config.toml
d_model = 256
n_experts = 12
experts_per_token = 2
activation = "swiglu"
normalize_top_k = true
routed_scale = 1.41
balance_loss = 0.00598
vocab_size = 29924
norm_eps = 1e-06
tie_embeddings = "early"
optimizer = "adam_hyperball"
lr = 0.00494
seq_len = 768
steps = 8247
dataset = "wikipedia_en"
Below are experts of layer 7 (counted from 0) of a mixture-of-experts language model. Rows are named gate (a neuron's input weights, with its number), up (a neuron's input weights, with its number), down (a neuron's output weights, with its number) and show model dimensions 0-255. Each number is 128 + 32 x the weight over its row's rms, rounded and kept within 0 to 255. Numbers have three digits each.
Before each expert's rows: a language model's description of what the expert responds to; "comes before" lists some tokens at least twice as common just after its tokens as in all text. This comes from a sample of Wikipedia text that the model never trained on. Tokens count by the router's weight.

# expert 5
Months, places, last digits
comes before: " |", ",", ".", ")", "–", " ("
gate1:067141141106156136093151080138169153111144136122093047089156162199125093153137199128176115128118100073179110151117113134140089110130069109152094135117162091087124135133164103128080099120166086130132125183092127093131098138141079108132067186087171121114113123181143125102164067153115115125106132129179098157084175122131179152149100065091100102163150097150150200112143104157098134133154106142169153164136085126085091141111095081177117087115142163125153123077159184125121151154099057066092106151068135170115120121168157195120148094096100148125167180160143103049123134127163144091122110093105133209111111107187138123127122133144124138161089161104135147200164166127160157140151148145079117086103123131105116171140116127113110129083049169067109161077162136102134136177152098
up1:178185102095155130141081176144093127135137109105126040116054101114105152125155124137129078134145056133157144180126094148108091079125102132132124134074115145110159079088150099063067076123119142112137201134144088145075088128180115119160146125054076152140108142120122162081169189111126166084127171067150116087061120110105145127117123108114139114114120081176165153133127153178144148122142109160151150119096165112144125137147136097146100053132143162092142045120127136110170162179127089058107161142159088150180148094131091156132100118155118131121139129100158118152136156164118127156080095110106188130121207149124132140098145166120127077098087221092091109175194139126169131151170131178129169158133106139105170129098132112097143122151086158156094087053155093136110148096141095
down1:122145151070104161149168179108119109149140139120111140129136182172072127126182104156077169115124088043141105183138150118124110095112085080110145127095092107092086086142127162120110067149113132110130182139128165174136116128163167154121118134115156111106115124083110115193171069091132166095102114059075159098153095132156118118132120160145159115213116120186109121139111150147145098112124032117093105216081148088125103132115174160149085154147129183127073124114122116132162153156149156115125128048160139072116106119067136162163115217121155112135105049151135104183144114160126158097138117125092133138070173105186113089181131159147148135130069149149129112094156141166166099079130172171114081160097089120152151175144125132109132104137158138170104129165207099132100153132091144
gate2:120083071114090109058117129123176149142184164164107131100116079082084063143174093072079089163117119114127162115101171163132140082136149082104123100140150126155110081113164187097107172095138116131134109112184145156119143074172112088106115115091126104143162113168102148165175175209115086082157129139175142090078146169176131100138080115149089116138069155116101102141148165126129136141088130094102119139103181090169121123147100149132193120147129108109068151111137146164140150085165134160139207082115182166114112154097128140152124178130173117106048086092115166118151178154140110124136123077138133105138197140131114132075155121134131140105123078129097100059100110177146136128169163115105166099147079124178181165132128123155124157140136103156165092152028157076157084120075112
up2:179123102055188179152135098154115166080124068068138083146148101112097128164169105124124142126176128016199068122150185151184145137161092126117103165147126161119086201129096081169156187136146108165140151123112145174134128124134094169092105152130150148157160129106123127124137133162129138145162059121175087141114142135112118083117129162088195096138128174145098142114129106067083099177073088160138167070119137148129083151122101147118186127138100093137119139119101149152174157162149108138114122109178139121106111147114093104085138176141124069152038145176121157104091167108219091107128164135179067142126139112183133157089112116068146208125123107126124141108095107158132163087119129114062129123133124131110137148075132166100096152107068118144129135139131116143081101164147165
down2:090157194162152069177113170132184130189110101105087072090118109160091127091070078086111121165128120163111108107189174111103080146161185145126143176129060086133101128132131151143114138138190062162135192154134161140178151157138082129109099094120177209134137151128135122096152085218116123135090109089167148102113088136147098120151116155137145116092078179103121180100145146063113113126150136093141113167128174146109164115108145165128062114114103133124127136131159140116112119163109134175089067152124146083127120129136091088109075084105118113097134137115122139148138163154099116039099118152107144122131123149129114169141118134128141137109126120171070128175103152072146153156108091137141105131156074108153134116068051139154151066150132121094200186081069121148123038164147139

# expert 0
Line-ending punctuation, separators
comes before: "\n", "-", " ", "|", " The", " In"
gate1:112145067191150148119092104129139105164070120104105126121150069082101164160145108095113083125172069174092143136158076109088103161156117133120151075059099137115182175136108141037170092141175177146096149073114187081105086146133200153132130126089068147089095160144154141108169134106153131143137094154122177139129108117142133131090114156123135131162078109180096087151137091109188090098093130166168117107127075178147099094153067147181156192160166176135151075094138137121134142093138152085094201110130119166112121108194150101159118117163123144088131140114107125150145196157116135147137147088133123068167137143106103124118144088114106152088063131165143089074155109123125141109129143122127084139173107094141142133103171114090159144142177168194131118193110134108131126165111045
up1:126104117082102168153103118153068158104119118111161115201089135089207103135115097131115133183086112069124119153143020158135171135168119180146140102151066091071084114078137128109187212164116161192113157157098179121118151142093150181105161179126110134138086105146173135150164200151140074110124160096102102142177090094116135172143169130180119128176167106156136150149171103118145125153151133107124225160157074072102130114144151105090095140066072205071137125124145173108124142162138112151103113079121102165181120110126138147098127178113112105149144165152051187156140093135139105135153118124119124121099194121142085158174171176081130127085100118123148176118145110148154114083112126123125118169120140137092147163105149123075138134103105141149152136142137077142138143117133118
down1:148170144142145118117127066112105149117159139071159140148156188119080063142130151123120119146141102091125189169156147193101178140093178096149137162098106105068095140131144149117121173095111116140136132087125114141103151139173144166111177122137078127177099052068156129095140118105111192044117131114103171111168147123128061145096123170137087157138184122144077087196119132152118137119109142054115119116171107066131130115078155122146224132139107084089139074122174068130141204148096116159149114132140147177130086110156114161196122150179121122086156139144128065118113108102186116139124021065120134123106155115130144190127118118152145120093166203136174140108176115145143119144149161145143118169144168137103132077134113170144125084147137160170114137086118149106081154104125127
gate2:178087106163128136048204144106139169103140094145153136153102139151161165100100107172086091091130122173110166087110152093129085137108098127097133076182126106136173123152128123090123144188141169167111076139098145170142088116104180136143112136146131156106153162101199108130131096074109138118119156184111095175132094136099176126088144072164090099132134089130112117187157110046082079175083112119095138120099076144124127174129095154144140093117081157150132174118129141141133129059132162175177099146160133146170162167085093106101121139093184160121108087171098116134142127088123146158132138111105124144148116160153112080094129117136151085113086029094193069105173086146239116194125123098089158161170157137133175101138137140109157152105122138099112143173153096121087064123131121
up2:147124146118154084106118134110128118138136110172156146061121147111111124086143143145111112131134076157137092074047153054122144159149142134103129074096129154122136105081156133146148094171146154090155113148105206061119181115110140154127118119142139131163226087107145128179054119117116128162117182172134153113113111159171128148057099156168142106119114116177086142122162138083143128117135078194099134150119108114132101124136133115149127173182202143100173191113060121150173071095101126144098177106173112185102154138084087162115092127115148139146168093134150102097126125114190142139150111121067063139101119157205103127107118143152097135087137103100161122089110100113092135164145094162138146078111050146164085138097158121114111193205064128135196179147104155109154133091104130
down2:136165132162108123124117075124174148140153128141145186136122169144123088172123128159091172133166141158115112104066206135137124081145205146105157125072060128074106105121141098117187115115079128088115146087101136105132057110124148195134131145152140114112156116138117189120111150135075128120081133159138127147135071112131148185170130123124099085086123143097083129224152133165107116130068109145138196108059129091176113180149169123098176136135095099126033097105148143165056151170116155099166185102085160142139118134111104091163105138157127140119146136123138122124166035114114112156108053069113141102103100162149169101134125131125134145102152142048150134135158124155088134107156157155065093135140090100148182037130118158127093111122096157113161127150086127091143168116090113

# expert 2
Section headings, blank lines
comes before: "==", ":", " |", "===", "The", "="
gate1:169128080140102147171174119103054131128065167099144150173143111141156122130139139144123095091096183107161153127163093099163103202179108111106119152183115113121099137161110110135096175179169189133134158151102195101114108127152179161207091118067191130077170126053132129101136197107121085116118093079098088117127135084136107160119126118151147121131141109164158119156143139127040119091089079130167126153147090114094068093103127109142085100137122129167182106113104141178152166163150095188135185132094086125123153129076114140096134135157178154107122128147130143128051113094139135142141166199120157172114056064163180091162120152085144166122101163064114161153098121098128106081091118062104131082153148134104147124150109153119128138148074108121127109172151093126120097086089141
up1:145176153159151116099140135130151098175114109079163168124204149146157115113122096119135069135108162120139108133106179099174154130062148085129113122106085107172142113176179164104124158100131150189146134127106098111154094104068152092108127084115162186131140172096068151081089112144119121138092071092144143186111091129113137112115184106126111129148157090158037196117132156167119186055111167098153120134107156130140135156153158153129113153126068107103106106158110164167143187104154137111128144113095147113159177148127131134138141198075145175070137141126134157152062148086120118154115070081135144115143140145099091149146089146122122154187089128114106182125149115080129108172110139130157188129112084071101229130125163093116121152086118130131114174140080139126144238062103101
down1:192133128084098156102154101167129130091136104103155081132140097057154139130079135136086127104131104179151111140130161146137133151088129074123113189172116152151094136133149146111074097106156140138115119128148131148075088076166178091113076181141125081146157179111227070112168163189087154116132091158104135142108142037145086145101122130147101062203075071122167124101180102113177131148090115084089184085136154171113094105121163118076110111105205088135098161074104126095085106114091088167080089085148138111134173114134126131125107146082151129142198152119171130139151129153123086153165106141150144119120129151120141114144153086117148136084099082181083137135109118150070110159095147080144137116104126175131101138131156153118154124089157151109095098128179174189061149104079122
gate2:110098111151125138060137136075106100113151168142107135109120130139111111177144119144138170073145148099108089078164095150116206136107133147138088154157108150157093114077131104126065193084186077104128124090122095113116127177094089133140119124066105141127093090084112104137085107127137131175123071145129105151178078124152113111116086111157151154132156096117170098114131071055187073158160133161171109149137143121145142152147080109121170122155164184133130111121127099108175075090074124132101093147124111124168087140156184090139129176101164163123156086111120103117156099150112025157159171101095056140107121097087119102088125167118101149112127094108093134125199108117113113112191155158119099115143137189109159119126140048103090118046193136148173085144187067105099130138076112
up2:084191146166105201169151159119070156107178106168167127171077120188103160108110121128095120100106136157150174113132135130116109175157099103182158126229198138087141120142117038109111113108148116177156147156180143121067166143125150106174123128155180149115063138108094163155138185138134120115137166162069119130184194163137149133122164102132183117131143168157089125141129141130115094131134085124074126115155109097115168127087110159175051048098177114097101146085093138161122100144140074086183133113094090141099162117121162111147125180110108124164166065107117126115177118119111177072086107096161122123129097158140103131146102103152168114066096112129129113118071091108161172179140159148106117167141156137102156102103084154146121144167148138156116192128164113134079104180151106
down2:058061109121126113128090148110087151145111116096152122080136146171109176179093081067113158116129172097082138086101095161109059170159195091158108111146156090171114119124116139116080106084152141123133123107056149093140107115079141103145129138097099142064080169147157077081046160135108119156117079163077092130138058156055131117116143110096158104100129131125114073152125074109158068125148147090173104171080101075119119170154142164098096123124141135181058147087061154117195142118120132140130076142141133129231108132133079162071094130127160160128141137134130148086127084123169100162134143153116130114176122122141148090116156122132160129080133148131173177137105110106145128110148178138098120101102140067108136120137172131167152085086194085113090132142190086135118120125111142

# expert 3
Space before numbers
comes before: "1", "2", "3", "4", "5", "6"
gate1:099108146124147159106117162130127147120097149115206150065146125115101107112139105164177103127138123057119097133151139155121097105115070063044171122121164129066175160115119125076128170138105111131117139116108118155165161070094055095190122146137184099143143146111099167174140105122155166106166197124176106127108111157117165079115120094201115142125135153106141154106080136140215162140123074143127145123199168107143125176168091142162088126111120144053147177095098129112104126166166111129160105103097150112132138169137129103078123097141142165112161090219120068058117083072161080149179121107127139057084135100115169142119110137174133099152147109121071103107096148087151102110106133166156149107157116130122160112147115091095171144121089119157159106085180158175102180117088086
up1:113086171046097170083146106113145096116136158117063092130079152124099084089122102149158071174147077144079152121098126073097126119129057167139123100098099129077090115124185092087044082107076148130143178121099159107168186162134058138152109106125200129147080108144159080130136111122151125082101119152139091132126159184161169163095123138124167107149103160116090166115109130103077151188124178139169119113131110114130171104171076174171107146127111113116122146117067136104082186129149133128135112123141154094163102135141154090075154144125167087159093184081117136161173151031146162133122168135135120181126122145130102190119177154133122118089141187118132150077114086156173136106130191132162124139138174189116129120097149114156123141123119094061168151093119131183126159119144083
down1:126112141145111072134110117227161159149118144129193089166158138120155101130091142131148133073119149102130157201206138162125116142098137172118101112104105089144128146091094145121222166107121046125086121106113140173157161111150142087123088152074094162118198161090147176084127100178145122116176159100145169126208135115136142137145129063092161113090161074099166138140122112156133106126166095088116179149224140150136125153118143118138107110180136069066139136103113118144130127123115128142140151123122162091113181110132131187178191132085120129103156116160146122098184104173104126074176114143176145106166127167180124124127091063146132107080124122087195125154110121070078090103113085145189146102160074156157125151121098163112127069120131117119129176087128107140164097137108102
gate2:148103095160098136162109116125101156103103107129085117108082105124163135146100118091122107094161155098053177138163133101164174098131156089095127104181131103116180112114076148140135139142121111117108136098122204106142126055132166149159093156115110117119112115082156155045151112094104199128152126107160117172138111068088094187090143132067125123153155059109124128032147125128129168121150151110152091087118106099116128074102154218134138189137156132127099156062149080069152162135095156145128084125157120144134164169164138112078131166127145119209211100093131068158091121127117146164097142094151139088095146086105124098105087088099147116133124127053171170127081133082161128154113095141096150092164143132194111110166159150097057117093107109078104133157114116098171110161111117
up2:075105108139113110140133139099168183143102076067109145139170122122088134143097152145168151123118136173059093119114075098133065137116123114146111157109120116127078167159092104108123111114129126197144159162147101120145141080131083172134158108218117121076138120104183122157129122132091108148184149159173135093143086060099152144115137125116130149128091176194126109103089081158133107142123147114123094122056123121104100223138163192158137096134123106177111138115137108034146162192113153100165091119140113068125141145155070085160181151103186104125122172107128109118175134089085117133163099118167171055107132158152114139136159059118102059131138091097097184164149082077159112182131054121154089150174080143150116178161144125118146125101157118090101149121158151111159136141103167
down2:145123161121165125108139119168138063102120148115127135158097154106082147134095188078141093111106137122162156138081136151108118096134079131153084145097100141092147132094122097127108136182139145135115145172125168159139058188151052127105155147137068109137080120149152113148161113134091155168105114088133138116115177061160087155098119044117082075124126049181190114109071131139115099127139113134166137081114111100090123140161143149123112107107112133148063116081166197111148178128094140122199115094115077123125178117117099167125157105099087088136087158109139123101140142075124129088143112151094117158125137108115076052120111137148055185122113103088143148154151158174154106167104097098087160131116099145118058199110102095149021109176081125140117144153137125094128128220148174

# expert 10
Infobox colons, dashes
comes before: " ", ":", " be", " been", "N", " •"
gate1:167161111170084124128207183142102149163121128091123148138100150154191129143139153108034140129095103105128127069144109079121126219136173086164131101112108124097181137157161163152118097106124198117121153171117119116131136134170135136135087139150143141111177143060161147099121112118162110097152151132084144099148127102062160064133151129135102071179171105094146096150135156122051156108119193098113138158151094166109132159101131112145102161139075176114098177144089189154178096089107154217121080130170152130122163116117128088154104125102158088102119150145102105171092074151148131113056125129142101112112098115185095090043104117087107142164116160109196158118124112105098121134162109158134147186152149091166115093131141197084129192143119148085117121155120106179116129063130136
up1:191146097159126077189148176189112108103117126095169112133116127116156134126107158162092160139172104182140097151120137088113153177145149146124196138083116146186118132140178144112166093073081124090170096167111090138139148181139146166081096056106105092145111176107184121172058134126149129144139105134158109128161073079110200067090103043198126148150141079137079119178161127134075094139179157114068170135141093161137146135171138124141125069098100165130171129132102095129124131115132114178217077102110067183121094136152147123138168134128098095137136128167131085125158136146121115122133081119147107170117153148142105133098135092165076090128123149137105118194187143136122107099188103128112125127088147140084189131175112165072067165116153157173101117130129117139125162114147171
down1:167149140121153143174131126114221157128104160136126074067138143105136156122113086159131144076141169090142088183119162125173113085140124191048196113112168161145126124148144128139146125090106129135164145092123066120153126126134101101160167115119124145141148123085124076109109095113109206143086082086181126123079211067187048143125085110143160059112109146138115118122104141105166204101121161100084089121178140114142113120066102131095122142139185116119128113123114089077103078145179086095118099142134095147105119140120151125090086090100053102124117075101141120132157102170130081102157135186164143076127177107080167113128125068126085121166149175116106122192111086173104166158144113131136129086115138189082186131150108092119175131130130181137142171112166145134150135154099152
gate2:135107114119090123177069107160129119098131173065144156101123195080167096094095143133176159172150080150109161201098042101129141181163119145132132127139090163122133133163162120157184194154059115157127133071074192186169154161128135127121105166144078140165170120152091127140113109149128113153121135145135084073117090123127144062107150108181167103129097134142146154096134085123131111101115157116160097129133103113147154146144118150130077188164103107142207091087109155142167148214123133150074063139101177107125174186103134163141135124160126090134131162121105146128095114103114170072096115156116148098113155138127109117108047112149145131127130129170120131151112135124147174105116073064135150104151180198083135159150126165174159198124107069132123062096146129089108153097076102
up2:152074140154099161200121147101170139134185124196102118116089123129079123075082134094097144175094068151086152158094152078157147150186103132103123171086116164183157132192147074102177162091129129143086139047104175134123120091133136140122174173096174163209192066055088150097079155109140182147095136137127120106114108117139146163051151192111144137138138128169127095166125143108113160125107103126144121166140151075159130095082124147107139153146084169122136123121099126141154155179154111172138106112144137118117183165147131111118094176151191100097107134176120109147132110125136159096089125183110136136141188149155090105132140165164120150053139142101163165121076147129156146121133095106102153093132196094188110102161155155118124221151172074140118099085088148118130124135137122
down2:096153069117101084110136160112092107118124122099118084100144156162095101158144115117130134104104126128135115114105126125157148051073098125098092073093157116166123097156142114108144066099100093098145115127145157128143160152120131109115066087159138120109116078094132146134149157109123101155110161107093181125136166110118187081097089094081168091106189112122085129082139177193127149109070101137172111140115147156172196152156153072163096096160066100076096098093114173183114144114174078076090142130118107153121116128181157127165190163073150073198097160129181095155137094133116128094181063076205126147128118083121112126142123125095131139111106109149176112108081124169108108198114162163146108088137131180152158143179158112119141121187159119149111041096138110091092181083094145

# expert 6
Quantities, numerals
comes before: " |", "0", ";", ")", " League", " years"
gate3:086090104135149139129109147167158100156103085123113135126164094157076119154133057156125152115124108160128130138094096166137137149150090124185112103146147115132084124168077111174078072148157117158142061111142134146078062109104122154058181106140101117111129139114093107076129106173203162159154067112121129102177162129095191134080082059130171069104138082101056064131150064084144109092041111142148095133166134124168145136151124166157167144095156134168122099111146137166124174144079146110157145107191156106124170132174103130152091158144141089110129142058117089118160128131182070086143132118120115145152069064176075169087103140128145171114108149118135155092168123092083161127170088079087070125139141158091172130102105147085149169100145081115113153157152117142112099126123129
up3:141153082136138094163148133147112116167144063132130145121120111069164138134162099167140072167150141115158139165073110163174159067081171111200168082111108136148140132121106135150124137100076132168129076126089059103122109142138176146131187133107152081130146075091145098143149146125073141144150129099097145111140126129144115129141101157074175118169096161150080089100162078101124088116116109150165103127101115157156110126133169061114209151125116098159112108143144134166127059092133156114128105054161117144125113129152092080119133208155121132153105130202119121085142081140193135074107086133095123131122144102129109148145014080078104062101095124173171159135162112099131087095147103091176168101123142173093149187147124115103223104125158136093147158147145095084132154169107089
down3:050131031127122070090104099086169135136150173161099134108169119120102181177124102138129165116131168170074118155104154115094116135142155129178145122141110099140102098066177152179130153140140096183105148105110105201138114088111131146142084130113114120111115161193114129157172131124117092084130191158202135214122140147179131175161139114115161116167063127121146081116127119146119129113157098141217103175106143172123164157164089178140128102147239125108149094123115142101094099109111122113127179133139171099095078151118111152066168110137137097154151110174088145136078121136161080119169107148155124137112090164126167121098128082132086138150111109117094157143123162135168156112145182128166102145080157124161198181128149080113142082156122156152151202106110194108122116173113104
gate4:071120087134143068149169128139144123097146164147142103145097101126154129150050121061151128149164202132153073173138144159100162156143140144179110144183154171083126111105163068155092157113215140111106120114158108169146154169127144129103128113123124151071153112169172077131120143169116113124121087157125115090090089059167135152117165127144109144075174079114148152087124102142114137144149104081212058153144182105105113101086073141124091066124083163118113148143201125138147165180083098149136093144094171128132137163140122105102136063181077083135102184133158165095135091131143139095172106159131135139234145103126125165175161098183133098101091092106073125130153162096118123160150092100121112133130112143131182136149150155118139153135179145105064120156138096105132183128125179
up4:108141133165196143164143104100152148087093163106081135036123082123163160136074107112174140124117126140148129143108195130131167139128171114121153079133091153150151131177142183147112155095206098139122118141159120143141132138129092118128118167162060110149189138156105118153141068184145114147127116126057159145161165146124105149167103124201205113103146143113137128118133122085095115141155130149192145144199175107106140104118070125188154129177127123146147134158148141111134037088124077113080161120100133131139136144127118079167105064156120150103056075129131144092135051203080141146088098143106111165128077129138202120108143151137132109110073111163105114139120132157107130099145140113134110095103128115158179192111072115180178127096152124099164181203141135165144162158152187
down4:159081191139146168133134103121129080126127134129167122080127151179153184125117142104145121155148154132145091096117133185146134102125110184136171098142105126153148167142122121135146135149129104095200180164117090140092091153090091118130118146126155162116155107105168120037128127101156088132148153133144079174085127148095140131117111105182133159132129160087127094104143138119156104082079108100091148171110136146165080106094124119119096149124093120107157151074077109124157135144122116121093050096151091139125154107117107121162193106049160092117144171149061129217167162136117119086106094153120140159131092066081150100077148122110118075158147058160109113143104198153210163152151113175128124089135220106079160092151058104150135150142117194102149191188183112085102151125174152

# expert 4
Digits, heading closers
comes before: "0", "9", "8", "5", "7", "6"
gate1:074079145169147144043157132166133120139152120086145143120161140179082084100137079148183097144123133119133106178142151103162105122145126076109188164091137150098138159165163122105165096130131150074093199130099156171147183055126135099145109157110093094101164131092173163169110088109078176128135145108104081088073219158180144118120158140164117125146173170153118125150077143124136143174145115111134087132087140159120129140180075163144118153174133165118124095157179124139131167118155121110101130135149142136089099145168156145124085072125145113164134169084117128144201129160131134135078197105174156091156147179195153158095114096145075128102067161173091161089097110177114141161148145135112094189119076153143162081072090125091116142108102212135151106160136112113095146168149097
up1:077121135125137129135136099094169119097112113140096179132145071146085142166108140141115097142133125037123134165068138095165138114167101116190135111051158094126127148129152158093072165128144127095085202072108151159152126115152162104113129139046120146049135182104123208188117108121111099082136090122115144115115098163111131100109176146159138132076136143139157164168113126119159084125173067146131088097160143094120157132163136157133118096203067127134077071131155108174058170088157113128169147160061157074158111122138102120172159108149164184125118127108151118135171189197106103126147154075116129100101104156117147148126119118154112077124057075153138112109143098119086119111122105091138120183158134156090150139038123152140049130120115171111152144154174155101109115132163124
down1:138058079164096161096147148121154126169118135137107143108184165146174151108121105096138110177108142145150147097130065113075149144125124092086141140086073165155149118073087063129234161122073114070117084089165152142143130162142123126105186101141148105141093117056077144096117129097104077121131083107104118134107154193114123132141108087115103118150115126074101107149130136114086062131111170125149125178166171141153180168081141143126117130096166111138092139106143176106109146137068178157114123171134071134095121132091150142120177140096113093170071156181145096148070126109116115123158144119120172166076152148113132080081148138156072172150100160154162172112139109191075143130142129147171172135118131128151182097166111088203170089125155074136109087123134163132174078103209140
gate2:152138159095088065168175194061154111119118076141105098113115158106121132087148107167103096150130185139184088126099106114111096130152194207110181114104112189188104081120118104180058108125126103188108145096128129109168136119141135142102150135162094213130134119118171150132069149157079077150132140107131076075101097158164099149071131122216167166087106092179099166109098119123169129101193128095128130080156124104109122164072152174162113107121117084109138130102125104196137115136174127141102078082164153138112110096092122099096114113128131124151127120117104132117107176168147132077118123143111138117105091180106122182165131129132130099144115114122161105093121047119161090158144096071102088102136048153090190142145140143090099103096118106197172130106153103137130156080107153
up2:088163124096138107138198122125132174120125115147150115087131207093144079130099093064131101185126129173118132125080163146126161113168169157173192164133167099097130123143096195143164141113146125130144101188142170061149124057172154141077066144163129151075149143059081148178112110152124151158146154118136109100101073176068122145157145150170103095144125147141101130113106078088145104143099142103074116113039087164077105189124139105100122084167085138125163167108124142136141159183126182118118177064121171143193141109104090136190119118117124119125132164162078147195121126127165099148127112121110117102154212133119097154120093082110079134167113109154155099097133103106191124092151150140190121075161115073097150174102087104111132141125155127191135098167138130122110133128110123
down2:121099074120171169144072095138101166157117157144123126112136134133152084128081098097129176098148110124164072152108177198053147174130107128162133126114113116143169077149158120152155119119132091095175181183121129108132120091135155116101112076129137118185169092117111060148117091093185162134074151158118132155140130072195125100177156191158116067136170152157110096164116112082122142167085071097148151129146098217136107127135093060111210171141116125152102107107119096165136135144125153124053094162169133144159080153092178106131130149164142130124120130149133118117075143139150135108107151176134125173138077143125151105143166155212084126156100121131120124098193111127157104109089163115164123137115153157144103137085205097151102121132161078144124059173107164060091078144081099